{
  "d_model": 256,
  "n_experts": 128,
  "router_score": "sigmoid",
  "normalize_top_k": true,
  "balance_loss": 0.000144,
  "router_cosine_scale": 10.0,
  "init_std_router": 0.00731,
  "lr_router": 0.0012,
  "vocab_size": 22468,
  "tie_embeddings": "early",
  "batch_tokens": [32768, 65536, 131072],
  "dataset": "wikipedia_en"
}
Below are experts of layer 5 (counted from 0) of a mixture-of-experts language model. Rows are named router (the router's row for the expert), gate (a neuron's input weights, with its number), up (a neuron's input weights, with its number), down (a neuron's output weights, with its number) and show model dimensions 0-255. Each number is 500 + 40 x the weight over its row's rms, rounded and kept within 0 to 999. Numbers have three digits each.
Before each expert's rows: a language model's description of what the expert responds to; "mostly gets" lists some tokens that are sent to it at least half of the time. This comes from a sample of Wikipedia text that the model never trained on.

# expert 46
Description: Initial syllables after A/Pl
mostly gets: " Am", " pl", " Pl", " Ad", " Gr", " ad"
router:507537572497578492500512471466510492544522550429588535478484565461451444506475536469454484494519537470484485496447425443554512493535553502488517519470545465531525481434498457494444520554500498592476383504527621441546496527560511474530543514566518497547506502440489559451506511490417499501487441513518468426500504488524513554460443511519439573478465476543423500477550470480501455531443469544521543601594495525555485522457510552581542556566496486515550501481525453467486431442511508519535565576503449417513509518507555531471524507513460508521536489525488480489489446527534519489539478540581494415462523478524418474558492515577496469439506554509491537465507527513435482488525486454451500461518464483526556460488488463505495490436519484458467494433478480496479449489551535
gate0:479479469505565478463424459475491488476518489471593468477564481515534521481473563434522505496482545478482515499491495421547533516512494466490460477511572524484454527462515467471571587513469503483468529498484563511517497554486527479500504494567458585479477421397529459548465469506478563523484498555532610560497531595440536544525477538526499527489467490491517556579475447496505497478469540435579539625602537494486541446461514529557527524527542485525503495466499485458456467482489501482507459611473501540514482475445532506465471457458497538457518574518437552504473515486541489550493490520502524450470461512436517453509412505514537504461476599538519479490444487471484495532426567577495489575536488475493506470542467522483468528503457515510571570505534439551569522465507522
up0:579472418502520486502486420486507388484458479562424479548548475536456422542466480374477393528484543521549493536548495481528506532465502522483536463518482506479561478456500461493478530568551474482537518465475519517481493413558481518549433516534517492563512426480431456530511547482482492562520536459532506522512512440449472466505486571560518479522478514477547487587545528562530572502435478462502564548538540490527546484530444537487574490558506483515512465501487513502514497471486461503542529513442531488483548496492497500470421448523480480527480470490471467546455485459471543515510495569494571507495550477573553486497511529512500488450497477487566482494437546529481446492420552479451402565501600509445423492539480454472448521459508465476518522515514500420498582553515502
down0:462488425544465478540506563463503518513495456610430498417520493535493464531507493473449523530490610547469419548581495484507584465528530531413487506505469489507561552504479481510532402528577516489471554527478567519511483477489475472505479489501479497530452451506517476539523472543498478495482521510554504586511436495455521565533501464517523505495504459496533519522503469538521563539496402475514542496549529405461587459500492505570513600567449548577533549511490443480533499514473480485536497457561562495441478493474556485458459454436493469487425444480509482493471501489507474501537530452519501519542555493527579491488529554524460509516522585482485568580454530578422540522473474516513445477552513495472505518512532495480427485574484479477491466520456447496515569450438476
gate1:547518555584532433482502470529523553530464494464479444531521581554527451511524513475552535543522534505505585500506455520474489539526570555508578486566502523530503549507501474505496491483506482521454481531476545419451501498464500504476502473516459504459533476418447514460511544525443490486516507522543522530519522478536553568459496426523446439469467487542508467466460527484508477508477504520476510529547525566505556544459503517585542533454510466594521555464513505435435515443495480556576561488531463466498527557566535448465576451566434490505467442582473438454417523545473430502517438569551423453481523457572511502437597493509432449519519506537503501478517484563557499563483484475493531579475538488514528531447474493452519481469560507472520546543512528445479468463544437
up1:447487468446503526546499549515464459479476491538497553505489488444497512482487507519455473521532431502505376487497553485559505493469446458479466523390492462467487439496572513481484478522519473517545438441523481547570540503546452484551526465496463484553409517586525497517430474479507531533475468480448511448570516455462445443497497561520540576517502498418445512511530443527479521448540441422549518436434515445507450453579466486461438447498473520408494470536465497579511487574467494457448458569522526514542489425438492538536419528450577546517535577446502529542522474488541510510519512421465541529512460506434502495570456538468501541531473479522518505532465501513470485442496486493479512465584437479504474502553538522521494539490426469528453465489492465523464511543486531
down1:489427521467486490580443459528565498503564505556455537486458475505506509408423541512477509490476506532517502561517518501517466441445460439548484501527439446480529490390518511468524465543483577464516463489545488496453533533553505450551514469491585507506504566516555536475531444491496502516473512529494465520535525464469433490538505523482533520468543526481570532538544430470469533447537510461517489510466532529546463495520575504504469517412421446447498392512541542485455540505504515468482464527510503441496513500505546525495424518469538547597578543526491511529494489477538512501442504524446515545501471441530445486567549482566475503528575527416442528589455481575480443431457542476489556493548505518496445544506526554444496514625492488460526448509518477461502491518535559
gate2:560464541468566422458467443543493494502557506436493472459490615464537505471505597443464431551546498505507509532438444478494539436458548467495419460454492541475550464468572498484529500473464544408542463420533456514489481495499502535522476452488464492513555536492508520476462547528515412555538462512451518503452470490487421498471490451437449485498493512518479533473547516476516498454527428491481482525493533514485448461547493576564491514599465452436542512502463497462502485482524475529495549475594480440514499504492508501463577501427504453508543586506545486548509439501522483485518450554512469457557596526521521505487456529536536528528448509431435488459476509522511538482522574457496495524516482434456517461499513551578530457476444433539420489476534435519442494455514514
up2:442549412517429614551528541442512533495433511574502488535500374507468547533494415562564546470471516504479528497546484478517486562538419514505573484576515485472447531515435497499460477466550487561467507568427495485507481513486482469493551472536488512486445491496470470562503484438503550431455564492531484488565550524529529518518535555508526500498515464453488473517464480532521507508447488472549543489521451552496585500499466409427499455407566505509398495494538474563473534502493485495572451494421500595516529520514517521535430517542523536481448461501489532465463565457463475488427529475482526534498438450461492488478508476493462463507516444562541523531513484462504459507481410528540544468513512534535497566502498466486506531501552577493538505546482530463558529534476511
down2:455507533527451516543530497459452529503455534526556470514510430511538512587479504585496504519490564502512461492503448565400507528492525563520555514519525494433473521526488501538481452549514470625443517526460529448464536529522445469477544506492493536503538482428521421536453483441481533509407519462502487576510432538513515508457460465485487490520468524487527511494567510476467485487491511536526516501521488503544555512503426438422527518392519521502477404568503492484482432433545452493530411506397507463516516543486511479539470530470542546506420433542467498537504531440484449509474441494431527537434446419458535483584513443474485406496512487479517525492480449523522501485494494493506509483477499568492503526489455459418490561546537575479482474481551576499554496548495484
gate3:543574533482415501482522600524396473539533466484458517514535487460542503504441529519460445503481493486503479442495402457412539495519496466504534574492557488508555478454525499470464498486457508568502489460530498520525453518497463539470520491498508412530509557419547510530501511561479495553551493501508550454519488525514599541509415579550572538489505487509544536454453489461542458507503596489483562438494529439474572490479470472528474492579458474518499541490484457519531550433519483473543522548457470512459449538517554563474541469443531477531430487558495516565542465462520498559457488536443470519484499508560417479505514441549534550517578544481547483541540420500497481515454459498520537453541444474580499474475542536499490476526501474451430484534463495471429478465559476
up3:508457455545488481509457493543524589492544475530490459462573517484501619558437533524424532518485481464479524524583535447518471436539490491507497487473506480482447524515513457491510468423529565433465527499497506556529503461578530491544504469544505483484575533578501411493430509560476495470469521476484549495527517597494509496427519524491525542448433488519549523602475487532464595467490498508505491516474493488441573461499541513529503502437476477520508519545583546470484528535574575476432440463458519556526546513492481490487504485512429472489459483550624506505533524532427590408515417541497470477480481484454550536518457498474491625481463536467496509458550541472489537464520514486492428517497512455483534524490461535520447504489464512498500430504524525499519519549459510
down3:424464487453448501483453546546493547454534473468484520495587552545447543507447442457434557472471465458492469485489457478485488476435478492519482551490530456506561532470505593571557457425523490472516458487512528510519470490578550548576516455501512537439455511497501497490491493451498505502429509471496452445477511473521511534485462435491515460463440534512550504569522512444503546523428514412547477553578519531580475524496461558568484491488470481519477474485545505464483479574495468470460422473420511523535500502533455546471551536556578567540435507487550530500484470469485541488490413440522510533476470536479477577484469391483461533453469477454520464486495505517539490520550566514519410519468517444477524421460482505513470432496471533502465532473549476584486524496519601
gate4:524554528469539545531596494548421459508395473474493520493495502463493484432537489460556472476502478466472457476465522468449526527528524533484478424513489538434513469522428429492480521545488568542483445454474612514493517456526437538518517498552489545524462520474510471514555480512497541527533485571457482536489514465500497465399491552517524480578529473525518472535501453499487485449506533470483587543463471466546521442500428513524441512479489495506517454460447526516551483475580478527490500418512491509574523533530512452499497471524481567461492515446539444495515510541515499370471494500524494539510534501414503440541545570573499498581555503515481507523547545439529571489439402455550512460461505426464450589477414489486506519486479518504553556534445460475497533485509543
up4:517475410492481505457444508429536448438591511486471488513524521478470527523458479511493559541462473562464477572533436540509498493431511444517523536509534475543475528468549558517529509498591437494535504517515397507473459440483508489471466499430523503477529527545467501460474523490476514504427482506546457494555482518549455501575549469510456551449477529445478536510520526508478484490499462474520465457516550514465505516521523456416524509511557484572495492580609445467527513515447521469472485592536492462440469424433457505523603559394564473535442440533493552499497526503454486565492472490465526497491455491528479571382462481485464464473483499468455461535451524580458445535504594471481519497500502560484526464549512548524452449486566469472466463514512531521487456482495470
down4:541398474586520472456509578513535539537510573558558446491567410514534514514463565480523572593525483471493458464552538489519473481511472457454498516551598543534522501507493582497495474497575461451510378504466509538436466546474565501529469517492499512546502506518578503408524486479495493462441458507481514420483494472576465512527518559453524504467497497568538537511560494460485529508533521551450497476546427483546505540524426487522520491520491531542466485559515531555508536484459463484503584548470498489467456530457463495478458588469421498517467478559477537423478423579493555536490561573565483482439538468496521503453475498484482508492474508501519503486486538458444493533544518469535497483588536560486444525497494456486482469484471451451522477536491450495459451494468461

# expert 48
Description: Name-opening syllables
mostly gets: " out", " Bar", " Or", "ü", " El", " Sy"
router:427529502481523557489484551454524472501577566452547521483570526414472497504495542431502498466525489511576470473457451478515489495481501509528481530544489537554471452466548443598451495530570532559505375493503564438524526515574488411565534522525520527579479561422491523457419490493496500513403446489503424451524541442544521514460511476557493590503483469479463510514442505505502508523474481513600543500532535447547488511497446518517491507544499531481476478541528485509470503471442531544500492590469466463542530519433534475496545474512558535548470449555504590544440433509530456423494490467458507521512496493463459504507478463548439475476486505532470471483484506530476406492537464489508508429456465550506518444559463467490496505431521464489500477452456454465440485498541449
gate1:515499463490504491472564479502474518555540498540536540525483479500502445481501363422512519520463468521508502493462401486541476439476543500519489533509498620570526517469486447577559491503479477515418455471520513391487515529535560469535510498509550514579536452431458484485466471485493549530474491540492440418556458467547478531500541505442461505515610445568492557528397499454473388507529530524528488404517503482502548542478489474529525539515531501540470477544519408483483512425531450527509476478444544451492461471474479411464511567538477509526494471486460537509494515502533476471498520437524501467513491453534465487527499485513501495528504531518558584500549430590518496530442490537525513527484459546542562555453503533512505512445440467524477428537491546498497555520497492
up1:543524568447520480516500456488458478485527488429480542396478512510505494510498574498440508416526507453472476513560575476510537557506494530411490492483474373439497486522533507407493515524445553499581585519566412525543491514469468516462499508467489540412496567549537439472499518507511450461557526432502529496499505569486535467517440502522539541482453596418486469503557486538572522467488459536482509585476472496465531512484534585465510503490461487471535488442540574485549499552472490510500513523558496540528541518515494602497482475429498437497532580490474469532481486496479458515541507599497515491442459512553504521475475501458458541449490464470485486492443558436525546502555468516511494554503501501495496531535463468497439454576515585477519527486507437487489432487486507
down1:507457522495503484595475470559480479474495505417476495510527541477585496545447552566453455537491515499495520504582505581416486510475469500433469544551516543512476504483446518545422536534516517573483481553482491509489490503476574523499464554495556454426538500510535494550499438492516486464543453417464530516512520555574473548526532533500407475507494502450481552489512531505538561480510493467507516608576520449528488437481502488531531444496489482504549480609477530539491469489458450520525488564520497453558409471551457457502471508453482459485564532547443515557454458468582554564544511529402487499531505506428502557477517535530528467483511479479462468587500571520491443498452463443514514557484568466482487518475570511407503528507557495514530463515490532479509458467496555
gate2:457411528434505517486463519493521513466513594439426452522493472447464475582424447526537435469501517556428443523484448514516454532539449500500456537491531560519457519495531557460501523508553478515524493483508466536485486534556497479548589552488461567559511531554463418501508461470523481472500462565476484544485441458569535454530528496510520492501548519497496464527518532493467519501554522503495509533516435524449530529528463536498531508506465536522524615519554514520402434504600536513513483481487468530513474489459449441447456454499476469449467506556445460518472531544571488460489457537527553512480433602464488530489460524562467405533502544540405544488448540517495474456494568529524449500467568568544581522471525545575508463512536524495491484503542483530461498498471533
up2:520479505446521522475477481464501480462514574502461467487481496463464472451447501480555451492540545525475456503480417507552445600555495482480460545485484582483431463510487576439516546507559488539501492483516478476526485473564472486532549526497452551538499555539481390474493509467515480471496480544431436571485445510502482474503491445504530505473534576518462479547500486468472472515546569482533450552561443529448487489545483479452488541491529491525548553581481567506387467524587553434445514544482510494451465462503515474448466406458450483399478445522458534460498549585570545475521497519532503529484445549485505470491439518556471439463528502518404476470482530506535497486485564489536476495503555496508614558503516565517540521511551517430516483498502455460494489503445486
down2:469561473460498464548496493475505502479461569472565524477474414491518447462446538461544441425493461492495497470499525515565537535481578430477513529491541562488483460531522569497459483523486448492474476505519459544488500524558540489463512506495485540536565493476391475540547436432510491494535512490462404527479442482546517471479445504519482484508527447535467495523488535454481527513541496522554510539525449506555512461558404498494590509500491471525564561462469519486528560564561522484524439517565584533445484485540547525524512450469478478453465493515468490517459478522510424497461493490510576469511449485510492520476548584567516462554544484586473468584529475525503476553506401518530536547477553523513564519500449497543407509538498525525465446441501454548398435550444464
gate3:539435480557546529483426538442523561452536472454573549520488603537477514512503502496488535482534514457457497524520491569517509555507540566534452508499495493471490493416487509447488551502486507519512488472480515469505526480514514477487540437533506595575551512552547513553500495471503547487459475583505456474524511501565484561449430444495555549555480499528564503540508533444480477561482477517539513510558505529537464531502489452533555476521496456473513425546497547528603479474446581501522550473490461468545493559432474560517531484549481437512552465491538465420509506553551473489482539425562449519556490435500480483464503484516542507526459464490489547451483488431538538452434439529521506462368495447474478438460528571572537477589489508543493520496510514465424453488526467
up3:555508514449472495462546450487519503497518557518496487481457383495519494483530513482490451514498505458494490500492551449504525474495474491501589512533500470552465490507521481554435475484518513485529522519537487534520426534502464521508441494486470466471426528507481492454511453468513454509562523431504514521501508475367486474522624575531452460419576477516431520433467432587503510442474543587478494452473472488458513426493512521502468515454485562458489554452501463484403530576506501502482521496460447512445494459480569497522481460433475571527481525513463473524487491442476588573458493547532472546499531493471403541527489485483495473499542513475522507503503480598477463520468604512426500482598513546522544542526502413485499519426531525485436516522429456486537495526543500
down3:547465589458535513512446496518476475511567506550459466550503423535491480483517453456528482498537481517558523445519442433503440469402525475448561478456533485501511511514466493480469496588515493517419491498517474541470467517469482540534443489523479478493489481540474512442499509531426440503536551477467495449523472486500559521572508472505542527453578391523532496546533516491512489505503516531458508501507499522525494514532456471500496548486585540495512541461510472484414506538475449568475523614484418587454502485445546434482459491417491530493448536546519515534463498514497549518528493505453500498486482472478485512528538534574507508472375566569460525489461518443419523449451581516494528467519569487593553536535470481412481440450485519410474505486496484496513509469587464
gate4:429509509549495480462437510572484501479534502475508468482576400499499512484469516438500469558524450462495472468511473476518553571521493582532645496450451488543456496410546527500488522431446450516472405509494569480443543475554529485530492531515595503430594531474540526528515495444497515545496466435538476551502502496521585460510509516501493540536489517521538539467496449472486530500532456504580495508506483505514487509503427501490444501463454521468486484463511492474381471466503531544432536478494502486547546488525529541554501530511581467536505479576524506561473425514484435541514475489509463520428518430533484477454468466453483461416446475449419499482578550473464502458444524468533530491511579546488536527506488523528535525499501439526540459494488460507530471496584467
up4:509489514491501521481515546421493497509472434490509486534449568558555454580522509538532519504453538501500507503539482490602456506423496503449421530499545479468474501525451496534540460565513546451545519477522432495548403524494507534443562503506472500542418462512445512475501447558484541469535511575439530458585527518502470554472485478593509466506575428516473424509503490537487470503496501514433511477499492539516518486461583513537563479485534466524527517505467475491599457498486436458511493550467486504467468479582460455455530502487456543482490506420492493414514572420525577501523488543473590518459463525448535535572506541533472527546546537516577532510459451559524498524539502462435479497586473449508505466512470491443437488527435544480446457534500516506500535532452557
down4:490488472535564477462427509524442524465507550529501467464442500513541514503465497628510594434505539466549509583512521525567524479447479411514496489494471513436484470487570502452483390628497548488461538503488486502540513510497470479495501489517567464523480504485489459461504456549478512517496488454448484526524513497444564508481472528458479521513551470461519500489469551509531463478513385558486505454479491464448520436467530471479442543561506557521495438486571527465525496518498436486523452511467507468526476499533428489485565477526541450516487522507458505468524530577450491511407500482523535540575532426548471508593553549464441414515544525555482486551469473478526473430488443522513479492514472440548448476535496517461465490510510518475543481459396479386503481465463492
gate5:454588452507527541499473507493525503512485530559548547504492498488557516506431457498600521490451530546463509498518517486553565472520574461569449428528540508474484564473434567489502469477538449469482475499445475544524546391571468461447522477543508527481561450486457461519457449524485535567408506524458549518444551503475446518480510513508586576486484560461485547427591443506471475529474504468509543418521460535501521514451469458508510568477596447490495489498458512513460514466531493520502481522477497536439555563551448424503454489550419542443548446480522511466539465544505503523434487514449470514520477455502488481500520491539551483507509456550473473484552477446396507513510489488450389476536494534480500518492580490514554532465555518537498542493484478472451471437494518
up5:498455489487520437499544469477503483525453516539483512501554503545510503457540508577537471515533531494512556520503461469511476572484508550481442471439450448406542451563478493482500541527494563458564493558522540483479454456520538510559487488498508456571428528525537550504551437509530474528436537491472405548538493543475407426470483497446465456460529529495491540463469538481542595476459476513521498496433519488549581528583521525579506557479534465485540481558446477399530515472446391566472526478489557487575524444483493562513552500461490496555504533537449492466553490552481507540460492499491447528501498520572498510473424549481461503580474566464521530474417512528528489469435552482504489468456547525568477483499493528498510492518434437469568561526520472487491441528470479
down5:517476471441513466477495501507551451471445480577559512509521533557501516578452495467467448559511430550527536535440504483487573489461475548503449550504358503514558491507584458440507504525486507409501472481497458525524484490443466496524556567526464436472510523427487535374524527478475549507518491460484450450466498519518416456506495420513495502509562494438559554471469531485540473530588578423525537490494479454533517480497490439466517512427531472485488520522521530528502497556501457460537534506546533459516513357467467570422598563533573482537522500544557494549444533504502485500499498545531514478475476520470513546518451515518461529532517510527457553475453574545428515528482502489504489485454525523536477516495549468510586475512465507476466487474472508498452459521497473

# expert 47
Description: Word-initial fragments
mostly gets: " Ar", " ch", " Pr", " Tr", " le", " Gr"
router:492504485426553504538465467474466533526569581462515500492489545474493523501467579423429526492525545521521481518463518484517534486489505557508532533544483444499476523506503499510437447602495425515467362527555538472525519498510447490599556452541539505500486476425466547492493505492495459491438490527482481445530557445498493488455468482511492609487432470461431518510517506460538553504500472535542512575525508488620460497463513417536487567519503498562474464540527460406541429480464507520427460594505480469539529483471574503497544509550519535508491539545497531506499434479547482415459433469501537491445491481472504510465533474522470496464461527506473576514513495557501432471511465478456475460484427544520509455531452448490520486392533427475517467462480499515462479465523494
gate1:519533505535447594576496512474448492511527507465439526494529536490561486497476546505507550478508487502517485488446505472557513468508438506434447448522515488428459554508457527500530538483499534486452484518547437449483454498487435534517486497451505506440507441485534524501503549539584501499478473524501520556448472539545589537541539509563525514549471505494508487487474574513551475559539526441517473515442540498512534463437483380448471600461473442535468470490438488519579500505540589496506525529516449503485513515457545446511469510489516441536485566476501465563538453443426455457549518534588539516482438495460484529433498608530526501496481414581544461531531496475502507532478426515506497535483465530483453498594448511473476524457476408500498495500478545453428450424479442
up1:468502548526600470501514475548494496492465489508539566492468503424499522531536541467499505482486475523476495523469501536503508420398482493582465441533491457530518454453502425526551535519505506530469561574492494468500550542522528511542593541567501526597552539516500544512485430441502452511515488428515438500503463563419480471458463510518520493520471578448472494449516505528478489449502525494434485414463484474544504552564499466502569475523519448471512488493551533506562500473508440551494506483436599511456495469510423548504547467555530476457514445473559559465470529536554540501454528405468462514454477482543475466483470411415482537482480481486544558487456499556525529453504426514425554451510462458531492509452475489476532524460537440500508591529440470521482532516562519
down1:485516511505439526508501483529467511508466534522509547540545533514545579522539465539476433474477507513502557594435569485447501465439500454548510460515503540573559544447539466499501456521485461457491622473464513445511485520429539511525629502450456574471539568440489561543504497480510482489491515476419574464535504539513554445482552423544478519483474532490502498493482508454499455456500505457481481572449528452440451463558360404523498551530518519496433530523524505405515482488532518529498508472513480530484453508511484520433500455455453474528531523508467477563519564494579464480472529438504480498458524447469490483493571454488466464486502476511537492491477505446517532408478513509453542561473497460512561526431495475494592539570491489516497505491468473464467536439541497
gate2:543468554528522505503478531569457508559481537501533514467558538493502473511459490458492537482499514523497444454501545501473510559504443494513527556523474560542521538411504456430520414544465536481528498506516499485485544543397487516544470448498523522536482497513560431470509472578485509434481497518448503519502488495471476561473484446442411482595474455429519473465545486440455461518433494498515492453541573459559500501548523490415488508556507481507516550578478511469459557500577497437522469477468450473488485542495501409447522504516517494494500521515417552585555559499467584519489544543485457522430464507480481541459464440481519515498546500480437507483543426591539530516431519557519541548507522502468477472465470506499413484471425468409538446485406523553495451529481511
up2:501484513550581493502546489633460518467518461608461496508516531524528487465478593485465478518530451479424531445548520519491529548444506472408490501531560464567536555551422441450559504485492542476472543484540478541467518475421473552515495503576502480562552454494464512580493453521417452518523457492442515543527546473488474490481458504472447400514556465451550505486568514429490537586468490427526481433517575506545491472516435476461416528500537512528522530500505504439523515500564528477478510561479414525509452445548499497511441495493546502462462579511455530524487529538505535497435525550520452508448455483528466502471499506543544564534539456511527494528533541497538488522488584467505515455501526516525508524469487485447467434517482484439485551504515549476495488413496520
down2:479485558519467493524534536572512597517465523531470559459530503460450498490476484551471500463497554512458501502565473510579433513533390445491457523483576486502474511449511439458550425431488527543550533519473502492477547509449526545552481472423523542502467508493486416514523505514450525457508496480423462458539450513462473532565497468495420493519519522499460475448476470425453455528525501479516546521565509492528443504533477539595509478508459537541463574538479510517456570491434488447506516502563444401479460461534471425466502512495449525549544500479476533450524520481444526530561561443481504525459447567488500467455507482480469526462548500498483529551527430556524454491550457570516459518492454488485438459533467445512481517525441508433464504534445430528493432602479442
gate3:512482434454496555413465549514529561534510501483498456512507419449412548504483458458433503563504540489476476527534494517461468570487482520496558524467482499500434488556548535443500603502480487577399466546434514455539496495511497559495466464486558473493467483522519556469538515520493558485562450512581484582510476508507472542474447507461410543500419571360470502484446502522586447566498490474501453603546446512520468471488572486488557525531504480532519481527482501402484517446498459553471544507548536493530444497491483496517485568466448461430527549551518515558483485493473506505521471483464504508448484497466503488524502497492472577467493482450434559479495527453533440498507537514555468471423507564458434527497489505526561468449505496519486521534527499514540529531480450
up3:503496540460548534522514461523461529474554505516521474480408576480448486356538547510494494539529481569503530572457499498487509472509569467459578486572456537493516470499509422486525471482492496533479443449529525558508546433524447539559578385505471595408497538522502554548480494479542498501507491526446438528447484511503452435454497487501526518506473521502504548490548443512524515445540519472495472518482520543513516550509433484547544500522553512548436457549508483479573503534495488428481523487501469549486538520512452476580489483542488528481579540471485464477463476472572504422493571491494503514499539527428530480482419494507569431522453547450520592557505526474563569548507453474577428504564491526497525482505464534501478519434566515517524475482472516473544482486445503
down3:482463489515465471448514513504570520489560534529502468530525410525490535508472512445505486555474447486453533470405513580555604609606468532502541553534552556480494460546546493487467531522515515507444566518452503521501565483440467507467493520507500461549472504492485522543497471494558476451551524562571500489510419561467439530492465476424463546556529540453533487410478471407541498522558531536506405456430468487427530541533536494508506398495488496496532490426489452429553543511503512430526577518493527491494503472492500445557486505450424496511437514494547498561502481456522472532493424570488466479467518456516442472432506486478489524478489498510471546507474521501476479455497545492459527535462499521508413491474541516454608500502468502483493508526525452466543509527487446
gate4:520512422544551466631453501491453522476539488525446476547504487452507582500517459532532496510542495511561507482449597525483484474494535495498484430516475507475477489510465488496475438545513501444463479544504565540487511479494478494507506439509518545563491418449520513484428500573506483538469527477478514502437456466547533471459473418432468552405443496435536512449512473500508489465548552543512586458474473484553435542514556469578483490467515492441471534527571462456506485520442583487417555529447544534547493474461484495475526491559523441458455510496591505530558444483554496466467569525531563437461473471511449446493472485462521538474477508571470510532466498583557497509484483558565521498497482492575498465514535538488463431469529522529428531507453513535586535504471523
up4:466447568479510503440573497510540484488514471492490514503535539480483470483445583524451461475495468537500523477527436401545454569485469509489476495515450475630535449537520510510500547455522512537521462457469468501473533547498579507540506528426503481500500553537469473481495529399528521546524512438520517445515569523495486494535559521577474448465545506468397408511466524561464490528463445511514461505593497532538501471496537542509535530514485487566538488479510516490536512486454432506568403427532462509528553546565488491554521545468490518535512457499531494510384513523479548498530507463447464536508533520481563483502486481542451493500525473508485472412512526461510481517523580478525521516487541493425496584490435391465516494514450437438569446502575499497485511552494442
down4:495460535479462484460519482540535452525499460490529558533449506523517516516563547434553576481509502528443481583542473503472520542475410515433511500558542491488562465414504491573444520473490445612447509563496511488484490522547512491482488446528448428552569545407465485521547521470497501485424502492472541488531531540546507493493465513568562467545504451490485427537503474481493455462416502513453427559516497529457578469533528504522492479503523566529529403537458530553486516498477413522511506521489498425492553490517514563499583556504469540510515466516435500553495431527467467550542520475481496491414474533480542470518451528496473455509498539501524481443489540462442458513481484491497584511480525625461471485587507526439487442498511508499571474457491506522503484594514517
gate5:461517524486522421460475479524481510534481457482505540542462528480483597459502521539453511500559466477498442479497440434535511526492531515521541491492521462488565550508435490433514495479447536509487437491512464500562502563453515516475528524540513548578558534484483528490498428424475468451471480446452546530515457472522471434489484520467508578600531501452448496532488478514572502457492485442479487483468519459545496536480510503526468505550485456474515478561495458365614489437504488460535508539444502465430519578475511497466493467507479549476535497527549451492449355455513469486478540508469595470454526556505494467458497481526524473542497524504472471440495471555533547547464547418549488459458526542482543435478496487513627537436517472484441489449578528506499479493540509
up5:505537555474478463492556511498441489486539553449487529539500452477514519546472479381469498557511463494536456486477532510487497472476596498465525541550491462530532527579519453496459487599441522521521491390499489489537569539495512505512470484551532484523551538502493512492528500541517472482545487488522473551482480440474435487503453487486463478595525475463461461441419451493552509486507487543479500557434546474469483549527518479552508498519520460482420550538404404437554536508529458523472504519429600460555521507516508547482602521432499525554452540560545461563526461485509478477526552520482516547491563636521484457493534525477435456488526481525440512428474471479485561492480542546489534485449507504446463488438451519480538410537487489497517513513528578520495490473500534
down5:444562532484507465502495507429511505532519507415532550489454513484493546453455476476461502466536478512481514495456465504561514482494466526460487510505470435561584445550479464438512525531477536517529496492516441527472491548420466528533490500604441522523565578440507495553511529409472519470537538497518527468456460519458497494527519527467419590519492492489418518499403501541469466452440533435457492523519549522481487517475588463495505451473489499434516527555543457458526536481475537487470517465528551526511511487520480591524529484463449489488439552528515492492511514480459547535536600522471467508499550588535533502440426446468520439481429522509416471493507483514494544493524583464535473477483540476462532467521438472529498508529469469543470623614542565491527472455550470